Experts of a small language model.
Size: 8 layers, 18M parameters.
Experts: 8 picks a token, a sigmoid router.
Below are experts of layer 2 (counted from 0) of a mixture-of-experts language model. Rows are named router (the router's row for the expert), gate (a neuron's input weights, with its number), up (a neuron's input weights, with its number) and show model dimensions 0-63. Each number is 200 + 20 x the weight over its row's rms, rounded and kept within 0 to 999.
After each expert's rows: "mostly gets" lists some tokens that are sent to it at least half of the time; "comes after" lists some tokens at least twice as common just before its tokens as in all text. This comes from a sample of Wikipedia text that the model never trained on. Tokens count by the router's weight.

# expert 25
router,181,211,190,197,183,185,190,194,193,175,210,197,217,209,164,204,203,206,223,220,218,195,214,190,213,228,209,163,182,170,238,232,247,233,223,207,222,194,195,194,183,192,220,178,157,233,200,197,202,215,206,210,198,242,188,181,217,199,193,220,172,192,208,196
gate0,224,211,186,206,184,188,215,181,189,201,184,161,229,210,167,203,187,197,217,217,214,189,193,219,192,201,136,166,191,227,197,228,238,174,214,197,192,221,170,199,198,198,186,195,199,238,193,195,197,212,204,215,166,193,206,200,215,156,164,205,196,213,193,198
up0,219,213,216,198,208,208,183,211,216,224,222,195,214,207,180,229,192,199,210,215,194,179,162,166,197,216,210,191,189,252,196,240,187,202,197,242,180,221,178,202,181,219,216,216,206,205,233,213,230,227,223,166,234,225,210,198,181,207,188,230,221,181,205,241
mostly gets: "Pre", "progr", "announ", "trans", "sup", "mov"
comes after: "and ", "a ", "was ", "to ", "the ", ", "

# expert 110
router,177,195,196,201,239,202,247,198,189,192,179,209,201,172,205,217,197,205,234,240,229,191,224,224,182,187,200,197,186,169,238,194,227,228,211,200,226,184,203,248,177,214,192,198,170,185,201,187,198,181,227,194,196,188,188,213,191,175,195,234,200,191,201,200
gate0,211,211,192,228,232,199,234,206,208,196,158,203,228,202,181,152,188,191,202,219,184,220,205,204,210,203,201,208,168,196,203,194,211,183,207,204,209,259,195,232,211,194,198,183,168,224,191,182,200,201,179,192,218,225,203,206,158,171,213,225,210,163,195,213
up0,212,217,199,148,213,190,211,215,225,217,238,197,165,202,186,224,202,197,196,203,174,209,209,168,192,195,184,171,158,194,227,233,180,206,159,207,203,185,185,209,177,219,200,200,202,182,217,221,220,201,184,172,235,197,194,226,211,208,174,192,216,201,191,225
mostly gets: "Histor", "histor", "World ", "disc", "\n", "Associ"
comes after: "|", ")", ".", "=", ";", "a"

# expert 139
router,170,233,245,224,207,196,176,179,194,211,205,197,200,169,179,237,217,187,228,187,204,208,221,201,189,206,210,175,227,216,207,195,223,242,248,200,180,215,210,231,219,196,197,226,189,188,202,189,220,186,231,186,213,167,205,205,241,191,172,177,169,189,199,193
gate0,186,228,214,200,201,190,213,193,202,193,192,159,211,179,203,174,179,200,176,242,205,188,208,244,203,180,182,227,177,202,213,189,227,191,229,230,193,233,164,226,196,190,197,196,215,175,225,187,212,213,181,196,204,178,205,183,197,206,210,201,199,215,188,186
up0,184,214,232,191,182,183,178,197,242,185,179,197,195,184,202,216,243,201,214,216,207,180,214,216,177,177,165,194,191,194,209,193,181,190,216,230,206,204,159,214,196,209,173,193,221,155,213,197,237,228,205,198,201,171,194,219,209,215,176,237,195,234,189,231
mostly gets: "Th", "Gre", "Wh", "Qu", "Fl", "Ev"
comes after: ". ", "- ", "the ", ", ", ": ", "\n\n"

# expert 109
router,169,235,210,213,223,223,231,176,181,198,206,199,172,169,228,193,207,203,202,228,170,181,203,191,211,180,150,193,193,194,202,216,224,191,206,191,198,201,212,225,176,204,246,191,188,189,221,177,220,195,227,184,197,222,220,207,202,205,200,230,201,196,171,200
gate0,212,208,205,207,223,198,197,221,213,200,184,171,199,208,240,197,192,216,163,198,171,178,200,223,242,149,160,197,194,184,219,226,223,188,206,191,168,199,178,221,238,199,218,206,163,193,192,190,189,215,213,191,152,187,219,188,191,203,169,209,194,205,171,192
up0,188,200,196,214,189,194,206,201,203,181,206,194,237,220,210,215,186,202,164,183,185,198,207,175,211,188,195,246,195,180,172,191,197,199,156,226,212,222,232,211,186,244,247,220,177,201,217,194,212,235,213,185,180,245,188,187,209,224,170,216,201,235,212,194
mostly gets: "of ", "| ", "—; ", "== "
comes after: " ", "0 ", "1 ", ") ", "2 ", "ation "

# expert 8
router,171,213,207,230,211,209,214,204,191,212,192,220,184,217,211,251,207,169,190,239,206,216,214,230,218,181,192,197,239,213,179,164,235,212,215,193,206,188,223,201,202,231,199,190,184,182,193,205,200,206,223,205,154,191,172,196,219,183,217,211,177,168,185,194
gate0,202,215,187,199,209,198,183,186,173,204,157,182,183,200,212,176,196,215,190,233,183,188,202,229,209,202,206,213,172,190,216,205,212,173,232,178,199,217,183,195,216,192,237,174,188,241,176,213,181,201,204,191,197,174,186,204,186,144,198,223,198,199,183,182
up0,199,155,211,205,200,211,203,194,242,195,193,184,217,227,199,220,213,209,205,206,214,207,200,207,206,184,210,175,224,190,208,219,196,169,174,223,175,221,191,224,183,192,217,203,160,178,218,203,219,183,206,174,228,238,171,245,179,214,180,184,193,239,210,200
mostly gets: "Be", "Rec", "B", "sup", "M", "Sec"
comes after: ".", "==", "===", "=", "====", "- "

# expert 17
router,155,233,216,187,230,214,190,200,204,196,224,203,202,218,195,220,185,169,206,234,196,170,208,193,213,230,191,182,216,176,216,186,218,247,200,168,197,201,222,240,175,194,190,184,203,207,212,172,214,187,217,185,196,217,209,175,199,176,148,212,186,191,171,209
gate0,185,212,207,217,189,219,205,195,194,219,217,159,192,189,188,185,206,177,173,194,208,172,222,198,216,234,191,226,180,199,199,191,206,193,206,180,206,252,204,214,183,213,188,215,181,201,210,180,203,213,179,169,197,192,193,210,170,173,175,210,188,177,193,155
up0,173,208,250,206,197,189,192,194,239,204,198,210,185,216,213,212,232,222,222,203,176,195,223,212,225,167,193,187,204,181,203,192,188,166,177,236,197,208,194,215,193,206,210,189,217,199,196,210,193,196,217,200,214,172,181,245,235,220,225,213,215,213,212,226
mostly gets: "Be", "bre", "stitu", "fac", "Vic", "coun"
comes after: "H", "B", "h", "Ch", "b", "St"

# expert 119
router,208,217,211,243,227,215,227,211,184,210,220,200,212,205,202,225,210,176,195,212,225,198,198,192,171,177,213,192,184,191,213,200,207,203,237,215,231,187,208,217,195,205,200,167,124,213,231,179,206,180,216,194,201,160,187,203,154,181,181,221,227,169,169,170
gate0,223,213,199,212,217,205,227,173,224,207,189,220,221,195,219,190,151,197,192,196,188,200,212,214,238,165,170,179,224,196,175,188,214,183,212,172,209,227,157,233,209,201,218,172,195,245,187,184,220,199,204,193,174,184,236,209,155,208,187,225,222,209,190,186
up0,184,223,206,223,215,227,203,214,234,192,185,198,195,219,198,215,183,204,199,184,200,195,156,181,207,184,198,204,193,209,178,216,187,186,147,213,218,216,214,179,178,178,195,161,162,187,219,180,253,193,204,198,212,190,165,224,184,209,174,199,204,218,229,232
mostly gets: "American ", "National ", "World ", "British ", "States ", "ican "
comes after: "|", ")", "\n\n", "=", "'", ";"

# expert 130
router,160,189,226,208,204,233,203,219,192,174,235,216,153,205,199,222,209,190,215,195,207,199,244,163,196,230,162,200,201,192,202,219,230,193,237,198,238,185,203,208,184,206,183,219,180,211,204,213,215,212,204,240,206,234,197,208,213,194,197,211,174,195,226,172
gate0,200,212,177,214,207,223,218,226,194,200,212,156,214,183,158,178,219,175,188,207,204,160,205,184,213,179,194,208,193,225,197,230,227,155,208,190,193,233,210,239,178,196,203,227,183,207,220,221,207,206,201,199,233,187,228,176,198,183,188,175,230,214,212,191
up0,204,214,200,202,199,216,199,184,232,210,202,208,179,217,200,171,178,176,213,196,212,232,212,214,205,190,193,179,215,184,203,194,181,212,204,197,233,246,158,204,193,209,157,175,214,205,208,207,195,183,210,176,195,201,166,202,183,210,188,242,240,221,212,213
mostly gets: "201", "200", "197", "202", "199", "198"
comes after: "in ", "(", ", ", "–", "In ", "- "

# expert 167
router,185,208,205,213,239,191,190,212,208,197,216,198,201,225,199,238,217,187,210,204,168,180,204,181,213,180,185,181,221,167,230,171,239,207,210,206,189,189,206,219,188,213,205,196,183,196,185,203,221,189,202,189,210,207,185,172,234,175,221,223,205,185,206,180
gate0,233,199,195,230,203,199,165,230,217,200,233,144,190,203,240,173,236,203,207,209,170,197,216,200,215,215,190,182,193,201,193,194,227,213,215,207,174,213,213,223,171,179,187,208,185,213,210,213,195,209,177,175,183,205,175,207,217,161,182,231,193,199,192,207
up0,202,222,214,209,203,199,199,230,238,202,208,188,190,213,186,225,231,184,231,196,184,183,223,197,182,192,214,182,223,212,202,215,213,202,196,166,213,192,160,201,218,224,173,214,209,202,195,234,206,191,184,171,229,189,191,212,169,236,166,219,173,207,190,208
mostly gets: "\". ", "consid", "includ", "provid", "feat", ".\" "
comes after: ".", "==", "===", ")", ", ", "s"

# expert 85
router,188,228,193,225,201,213,221,182,185,209,213,233,175,197,220,212,215,177,213,200,195,201,229,208,174,201,195,190,209,195,216,183,200,205,226,227,215,172,226,205,216,207,234,167,176,195,230,205,207,200,222,196,213,198,209,183,191,140,177,203,242,172,224,159
gate0,185,180,195,185,220,220,225,175,191,218,158,167,197,176,204,169,207,196,220,180,183,187,198,227,216,199,167,184,207,192,199,213,196,197,224,203,158,231,153,210,212,192,214,215,201,232,203,209,220,212,188,204,207,187,202,181,220,202,175,184,211,184,182,178
up0,219,235,210,205,199,205,167,195,236,221,225,198,180,191,204,205,251,171,193,178,232,222,193,164,218,190,227,180,197,175,169,221,233,185,176,213,186,219,208,200,194,195,177,225,171,196,219,191,198,223,192,189,189,212,186,193,200,196,186,204,174,200,189,199
mostly gets: "é", "eneral ", "ator ", "former ", "sident ", "member "
comes after: "\n", "is ", "as ", "was ", "5 ", "9 "

# expert 89
router,163,248,199,212,209,208,231,187,177,185,180,213,196,186,201,228,213,198,202,201,219,188,205,230,191,221,209,191,218,189,205,186,218,209,218,227,198,174,224,213,187,197,225,165,163,159,172,195,221,197,202,213,213,222,227,169,182,165,169,191,200,173,178,198
gate0,199,213,203,211,156,215,234,200,201,197,183,172,223,184,180,194,166,194,222,226,183,216,236,223,185,191,192,210,189,194,206,180,195,172,208,209,212,252,203,200,167,185,200,201,170,203,195,244,215,233,175,208,191,224,164,188,200,205,171,196,193,225,182,189
up0,245,204,228,195,173,196,218,219,273,186,170,196,194,194,209,239,215,211,195,206,200,215,194,157,163,169,196,174,237,194,198,182,211,213,190,201,233,169,183,220,172,188,192,221,197,196,237,209,223,190,205,205,222,216,174,208,194,194,185,241,188,215,190,204
mostly gets: "[", "| ", "R", "Oc", "lar", "Tur"
comes after: "\n", "0 ", " ", "1 ", "2 ", "3 "

# expert 41
router,205,217,183,226,219,212,204,166,198,218,232,180,215,213,219,281,223,184,213,183,197,192,224,180,187,189,202,213,191,151,189,210,196,211,217,233,206,180,211,232,200,206,240,192,163,186,192,200,223,180,236,182,213,213,201,191,189,181,199,243,182,187,186,169
gate0,223,201,191,233,198,211,204,214,182,205,189,178,189,180,201,216,224,238,172,222,177,212,226,188,218,169,185,185,182,177,244,229,217,208,188,188,182,186,188,228,227,191,220,216,166,210,182,189,190,188,172,212,170,184,217,211,184,191,193,228,202,221,200,206
up0,199,237,181,189,176,216,190,223,229,198,216,200,180,210,217,225,240,210,220,201,208,221,197,172,202,189,225,212,208,169,212,193,220,185,181,192,220,194,217,197,181,183,239,186,168,212,214,239,208,176,201,187,200,227,202,209,233,221,176,217,187,212,218,207
mostly gets: "); ", "ington ", "York ", "; ", "ina ", "ara "
comes after: "\n", ") ", "5 ", "1 ", "9 ", "6 "

# expert 39
router,176,186,215,201,188,208,194,162,175,221,181,182,190,184,215,203,195,199,236,236,186,185,242,222,217,223,163,182,208,196,216,196,209,199,188,197,201,208,262,211,178,193,208,194,182,170,191,195,199,186,209,183,200,202,201,205,203,189,164,222,207,181,208,201
gate0,216,224,206,204,241,203,211,208,232,217,192,175,199,188,222,177,179,235,184,216,207,173,200,213,210,187,197,212,161,227,222,223,242,178,206,208,174,230,221,207,180,173,208,207,216,196,202,207,187,187,213,206,200,201,156,201,200,181,207,230,231,208,169,208
up0,227,188,206,189,190,189,217,230,204,180,224,209,207,231,177,207,213,220,174,206,184,236,205,178,200,145,194,183,189,167,212,203,187,210,189,216,231,200,201,215,214,209,187,187,194,201,197,194,206,171,218,182,214,185,232,186,196,219,174,196,184,201,215,224
mostly gets: "South ", "University ", "North ", "thern ", "West ", "East "
comes after: "the ", "The ", "on ", "in ", "nor", "w"

# expert 28
router,181,205,216,222,217,225,202,152,212,208,192,211,176,197,195,222,210,165,195,234,212,216,200,199,185,188,170,186,202,210,199,183,229,208,180,196,197,203,180,219,224,195,215,177,192,228,222,190,230,159,220,227,160,214,200,203,168,164,179,207,210,190,235,212
gate0,217,206,184,178,218,202,199,197,216,183,186,209,152,186,218,180,216,170,175,205,197,220,218,228,220,207,186,206,214,206,184,201,237,155,226,209,193,240,177,254,207,189,177,215,213,203,201,186,215,202,202,221,180,219,191,208,200,168,151,198,208,209,205,203
up0,189,219,180,223,172,221,208,220,218,209,200,187,208,225,192,235,218,216,214,190,184,225,205,207,177,144,200,195,201,188,220,213,189,216,199,210,212,229,169,216,184,219,173,240,204,183,207,211,231,214,202,177,232,162,213,203,160,211,201,200,232,228,220,238
mostly gets: "sup", "^{", "episod", "Produc", "isod", "develop"
comes after: "| ", "–", "-", "- ", "+", "−"

# expert 171
router,174,197,212,209,231,209,196,195,176,180,197,202,152,183,185,214,185,202,234,225,214,189,212,208,209,196,160,176,186,184,190,205,207,204,236,188,216,192,207,247,204,164,211,209,195,177,202,198,185,184,210,206,179,210,210,165,199,148,213,179,229,157,215,194
gate0,205,223,188,204,202,250,185,196,223,211,193,187,191,184,201,214,178,176,246,237,209,230,227,227,215,223,174,215,181,227,195,223,199,156,214,210,207,213,183,219,197,185,198,210,183,216,205,214,182,204,219,210,210,184,190,193,207,190,197,213,221,208,211,209
up0,197,189,189,208,196,217,189,195,206,205,196,195,201,216,175,236,182,173,262,229,225,201,209,192,217,234,194,220,159,220,175,232,201,195,197,200,222,198,187,207,202,214,185,207,197,175,221,203,186,203,217,181,204,160,185,188,211,222,202,231,222,219,218,219
mostly gets: "the ", "The ", "Mil", "Dav", "his ", "Jos"
comes after: "|", "of ", "in ", "to ", "for ", "on "

# expert 15
router,187,189,218,216,204,230,246,184,204,188,199,198,185,199,187,241,173,182,198,192,189,208,223,233,188,189,195,207,199,170,192,162,235,219,197,184,183,194,219,213,209,197,200,188,180,225,195,215,238,183,221,183,213,173,182,189,220,200,179,207,194,191,185,166
gate0,186,198,225,220,194,216,210,165,144,169,175,207,179,174,206,203,180,195,159,186,182,198,181,221,204,177,191,192,209,205,189,203,164,176,224,189,212,202,199,202,237,200,223,200,189,196,203,207,182,201,178,206,210,171,193,184,229,190,210,222,234,196,235,177
up0,206,203,194,206,216,194,212,205,249,232,216,196,212,214,184,205,237,210,241,210,201,206,211,179,199,189,202,178,194,191,212,207,232,219,164,221,184,196,170,208,218,223,206,184,213,197,195,204,210,214,207,155,195,229,189,235,172,186,200,173,212,242,191,210
mostly gets: "\". ", "). ", "- ", ".\" ", "fur", "\n\n"
comes after: "\n", ".", "==", "===", "=", "\n  "

# expert 141
router,168,223,233,211,226,208,206,178,226,187,175,204,201,210,243,215,226,203,208,198,191,188,203,218,188,170,160,156,229,185,232,185,203,201,223,221,197,193,206,232,211,235,206,178,186,196,188,210,215,229,219,204,193,183,197,220,190,163,198,177,201,184,202,193
gate0,219,221,189,176,232,220,239,172,215,200,155,177,198,186,191,171,171,221,209,221,179,200,212,244,211,205,186,197,191,181,205,183,192,164,234,221,181,263,182,206,195,167,212,189,189,201,154,232,206,219,205,177,212,212,161,199,184,191,177,180,213,176,205,179
up0,215,210,197,187,235,233,230,188,251,201,203,222,211,207,168,248,226,216,219,170,218,204,205,211,202,182,225,162,195,163,194,199,183,202,202,232,222,233,189,206,191,201,227,192,209,183,181,218,199,228,225,179,219,192,166,238,187,216,183,194,210,196,219,243
mostly gets: "people ", "years ", "si", "Bri", "Tim", "species "
comes after: "P", "p", "C", "c", "h", "H"

# expert 111
router,179,202,195,211,237,203,228,188,195,205,193,211,188,188,223,231,172,199,222,212,211,166,218,189,206,188,185,187,189,202,215,202,243,192,194,195,222,194,189,241,180,202,205,194,157,177,209,169,228,209,211,201,180,197,171,201,228,163,169,240,206,157,175,204
gate0,233,187,204,201,209,201,218,221,173,200,218,194,173,212,255,183,214,219,186,239,182,190,186,195,191,194,165,183,197,178,187,223,221,178,192,178,188,206,175,246,229,170,172,211,166,201,178,195,191,213,178,183,193,178,197,204,201,184,196,214,186,183,180,192
up0,218,203,169,201,194,232,226,211,215,217,217,197,182,213,216,175,203,189,206,202,242,182,196,159,209,177,214,212,219,187,172,177,205,174,168,221,213,180,201,225,204,197,212,210,200,182,169,234,200,234,224,163,214,224,187,201,231,226,203,225,208,163,193,195
mostly gets: "cap", "ampionship", "In", "| ", "\n", "—; "
comes after: " ", ")", "0 ", ") ", "1 ", "2 "

# expert 184
router,183,214,211,211,206,216,196,205,192,192,198,212,151,181,230,202,201,201,249,236,187,176,200,216,207,207,173,189,186,187,215,177,212,216,193,191,166,210,243,226,197,248,240,195,212,228,247,192,252,198,205,195,158,190,167,202,188,187,203,207,205,191,221,202
gate0,262,235,209,195,212,230,219,216,220,197,168,204,218,185,202,170,212,194,200,208,188,201,196,234,210,188,174,208,190,228,199,176,224,189,204,175,204,226,227,219,181,190,226,184,194,217,211,225,228,204,203,197,201,220,175,168,206,209,200,208,196,197,187,191
up0,205,187,200,213,178,222,179,193,179,193,224,224,191,190,167,184,221,216,213,176,156,163,229,191,207,172,190,181,184,185,199,215,206,183,171,218,216,204,144,208,200,264,197,218,200,167,184,195,241,233,222,174,232,202,198,209,184,211,190,213,220,234,198,191
mostly gets: "|", "|---|", "when ", "18", "15", "29"
comes after: "| ", ".", " ", ",", "; ", "("

# expert 138
router,160,208,233,176,185,215,202,169,158,182,186,157,199,203,178,205,191,221,217,186,208,206,243,182,210,192,213,190,222,180,188,206,224,187,178,207,206,185,193,211,201,232,172,184,184,181,208,214,207,176,214,232,198,217,235,204,218,173,218,212,192,165,226,185
gate0,215,220,177,166,199,178,209,179,158,216,167,179,200,201,174,181,175,181,220,200,197,210,237,222,224,194,183,188,204,193,180,217,255,207,217,220,220,241,204,205,203,235,217,198,208,182,201,206,203,176,188,196,215,190,237,177,195,177,193,211,221,201,199,167
up0,204,210,246,211,172,214,226,214,245,242,219,178,183,207,222,203,240,199,210,205,191,216,218,183,199,193,205,174,209,196,232,212,186,227,200,204,219,230,190,169,186,204,188,191,193,183,212,191,218,201,206,170,210,177,198,233,169,231,175,219,160,234,166,218
mostly gets: "201", "200", "197", "202", "199", "198"
comes after: "(", ", ", "| ", "in ", "–", "In "

# expert 188
router,170,210,213,205,186,221,194,202,185,208,209,207,183,179,202,177,174,181,212,250,158,210,174,193,180,205,186,165,217,205,193,199,216,218,197,184,207,200,229,198,176,203,249,214,215,211,202,210,209,199,232,249,156,186,161,181,208,181,194,188,210,201,202,204
gate0,202,216,201,182,236,235,212,195,180,211,188,201,200,179,200,162,174,215,205,216,204,206,220,208,188,199,145,206,213,203,210,205,196,195,221,168,207,223,205,211,169,191,188,203,168,235,207,242,197,215,187,191,213,216,186,201,210,222,220,202,247,231,166,236
up0,248,226,203,206,198,190,178,163,239,197,200,204,186,254,179,199,226,198,206,180,157,176,199,185,231,183,215,192,189,196,222,219,179,199,180,232,206,212,174,220,224,225,214,174,211,155,184,211,232,177,242,188,220,171,198,219,172,165,172,211,202,215,224,216
mostly gets: "11", "10", "18", "21", "19", "15"
comes after: "| ", ".", ",", "(", "; ", "–"

# expert 36
router,156,207,189,215,186,215,190,169,197,191,192,192,181,181,210,193,184,207,235,214,188,182,200,208,190,191,136,181,194,226,210,209,217,200,185,187,190,238,215,221,193,209,182,192,193,206,195,220,211,159,211,229,201,173,209,206,193,178,191,224,219,170,215,184
gate0,212,207,182,205,188,227,197,192,212,197,187,200,179,180,179,180,199,168,207,196,224,206,191,236,217,154,192,177,190,194,213,206,221,156,218,216,222,230,180,218,198,190,188,191,188,226,192,182,200,206,211,226,177,207,208,196,182,188,191,218,216,215,193,207
up0,253,181,234,207,201,213,170,226,218,196,216,243,174,220,188,205,223,214,198,204,218,210,185,202,204,218,181,215,162,166,211,209,189,188,197,210,203,208,192,222,183,222,209,227,183,195,225,186,207,211,220,178,204,174,187,231,206,193,185,208,197,184,204,181
mostly gets: "second ", "Best ", "third ", "first ", "nd ", "Year "
comes after: "| ", "the ", "–", "in ", "(", "on "

# expert 46
router,205,200,198,198,186,225,201,191,206,212,197,212,190,216,211,232,196,195,213,228,153,208,199,225,162,216,181,179,181,185,197,197,213,182,194,194,204,224,233,202,206,237,214,173,155,164,191,198,204,170,215,233,157,209,209,186,170,207,157,211,214,165,203,205
gate0,251,220,167,198,199,212,223,198,200,204,206,197,216,176,183,202,196,220,202,182,167,197,189,217,210,184,206,206,171,191,229,233,232,195,186,208,211,224,194,239,186,164,218,197,223,213,208,224,224,206,186,201,173,176,191,189,205,176,169,229,196,205,194,209
up0,197,203,225,201,192,195,195,216,183,237,234,207,187,237,190,212,202,210,178,199,166,223,214,149,219,176,210,198,180,164,207,215,209,197,183,211,205,222,167,207,189,208,193,179,198,196,193,194,204,200,216,169,229,188,201,229,224,196,182,224,229,210,203,244
mostly gets: "South ", "North ", "thern ", "second ", "West ", "East "
comes after: "| ", "–", "201", "200", "202", "199"

# expert 174
router,185,260,215,199,198,201,237,217,201,209,219,223,197,200,242,179,160,177,210,242,188,206,195,204,232,188,228,206,204,189,230,198,220,164,243,180,200,201,224,187,204,232,225,204,200,212,205,216,200,230,196,198,206,212,178,184,169,212,230,250,177,189,221,203
gate0,228,168,220,199,220,200,199,201,207,181,167,197,200,184,221,171,236,161,198,211,185,231,203,214,209,182,203,190,206,192,198,186,218,175,232,180,229,262,211,220,206,218,230,187,186,198,168,208,232,209,187,164,227,244,209,181,208,184,206,206,213,214,165,172
up0,222,209,190,217,189,200,171,186,241,169,185,191,206,224,203,193,191,224,210,188,201,200,197,221,220,169,177,208,175,216,211,203,191,197,178,222,199,193,159,211,218,223,189,200,200,140,212,217,205,194,222,163,216,166,200,214,172,193,178,209,213,215,208,226
mostly gets: "12", "14", "|", "11", "17", "16"
comes after: "| ", " ", "201", "; ", ",", "200"

# expert 43
router,159,186,193,232,215,199,202,197,197,173,232,205,198,139,188,210,219,197,226,183,209,184,183,176,206,193,185,193,222,200,193,182,209,179,220,181,211,194,220,220,191,207,194,181,180,199,188,183,212,178,226,232,179,170,196,178,203,184,175,186,230,160,206,190
gate0,173,204,186,233,185,243,203,205,214,198,225,181,176,198,178,186,187,216,217,203,192,200,173,228,183,180,180,187,223,205,186,205,203,141,217,177,172,224,173,230,228,201,188,200,163,211,184,195,216,210,206,209,200,205,191,216,192,170,178,171,236,217,221,211
up0,174,184,199,182,164,215,230,240,215,164,224,195,183,217,191,236,214,195,223,202,214,176,181,190,185,151,217,181,175,207,219,195,173,192,183,183,221,209,202,188,189,204,220,221,175,209,204,240,229,237,181,175,215,197,201,201,199,204,171,218,175,198,223,205
mostly gets: "== ", "=== ", "dec", "mov", "activ", "Dec"
comes after: "\n\n", "P", "and ", "a ", "was ", "comp"

# expert 191
router,211,199,206,187,206,223,197,184,218,194,169,212,194,188,169,218,206,199,203,193,194,218,214,195,179,185,168,178,187,189,212,181,227,195,197,202,209,194,189,251,222,206,202,199,192,206,171,207,213,190,247,196,188,205,202,203,229,197,201,196,223,196,225,209
gate0,209,226,215,194,244,244,184,198,195,222,173,180,203,188,170,197,183,178,205,185,202,210,209,219,233,161,190,185,156,194,227,215,190,184,217,192,173,221,175,255,241,171,230,217,165,239,182,178,226,201,192,221,212,185,185,212,194,166,208,184,215,209,205,200
up0,179,193,211,224,199,208,206,220,203,189,210,203,208,230,207,229,223,196,197,204,209,201,197,165,211,189,212,189,213,229,179,227,201,188,184,242,212,195,217,176,175,233,176,194,219,181,217,216,206,181,196,162,205,199,197,203,182,202,165,232,217,233,199,198
mostly gets: "Mat", "larg", "arch", "mil", "• ", "met"
comes after: "|", "\n", ")", "- ", "\n\n", "c"

# expert 88
router,180,246,185,223,206,220,218,184,170,179,184,216,183,182,215,211,212,186,194,214,208,190,196,175,189,192,197,176,177,180,222,212,216,202,224,204,213,193,205,215,187,189,208,200,152,165,215,200,243,175,219,215,191,222,208,156,174,191,168,208,206,168,170,202
gate0,221,197,184,213,226,207,218,199,170,171,194,194,196,169,218,189,189,168,212,209,183,197,177,226,218,189,166,193,239,196,204,224,189,208,219,185,175,244,191,223,184,191,210,220,224,189,201,168,233,202,194,172,201,187,207,223,177,176,180,198,198,221,177,191
up0,203,209,197,211,218,214,172,224,232,168,214,219,204,200,204,207,222,196,212,180,188,230,165,167,223,189,191,202,194,168,181,186,183,206,174,203,201,213,180,195,207,198,212,198,200,190,202,221,217,211,195,182,171,187,183,185,228,196,173,263,211,169,205,218
mostly gets: "Ale", "| ", "$", "ates", "["
comes after: "\n", "0 ", " ", "1 ", "2 ", "3 "

# expert 177
router,182,195,227,221,191,235,194,195,176,212,180,185,218,205,175,201,214,188,236,238,206,173,223,203,181,194,161,176,157,215,188,181,207,226,217,178,191,207,227,221,223,186,221,188,185,146,220,168,178,186,252,211,214,228,188,208,236,179,177,179,194,188,211,185
gate0,196,196,221,193,222,222,196,178,203,196,201,168,214,194,175,170,189,185,226,195,203,214,221,248,209,202,144,196,144,193,206,197,222,202,231,203,207,188,178,253,185,192,209,201,176,198,206,206,172,213,212,169,226,178,223,218,202,155,176,210,255,197,189,223
up0,210,214,174,205,214,188,218,203,235,163,194,202,200,205,184,209,213,238,201,182,206,180,207,160,195,198,226,193,231,181,183,218,198,170,184,208,212,224,163,204,203,193,197,177,199,203,193,216,238,212,191,162,193,200,171,223,192,216,195,219,196,203,201,213
mostly gets: "ch", "Ch", "Mil", "Rob", "J", "arch"
comes after: "| ", "S", "M", "T", ",", "A"

# expert 105
router,191,198,201,218,223,206,228,181,173,223,210,191,160,207,197,219,182,193,216,211,174,204,209,180,191,191,163,185,215,204,232,195,256,184,181,232,218,185,188,221,182,207,223,208,158,179,215,170,221,213,231,188,154,222,161,218,217,200,178,227,187,173,202,230
gate0,224,194,210,218,224,212,232,206,171,187,208,143,152,197,243,194,213,229,192,222,176,213,212,207,197,177,134,204,193,208,205,204,207,192,210,209,157,215,184,228,204,188,211,212,192,210,184,212,178,198,198,173,204,200,167,221,202,213,171,191,208,230,206,195
up0,213,205,197,211,206,224,199,219,192,195,237,180,169,235,208,222,206,201,206,193,183,218,199,180,193,194,171,204,204,235,199,205,199,199,184,219,191,205,193,203,176,192,215,201,170,157,197,209,185,218,220,160,190,214,162,193,224,228,163,213,206,218,248,216
mostly gets: "camp", "Sen", "rece", "II", "disc", "vil"
comes after: " ", "0 ", ") ", "a ", "1 ", "2 "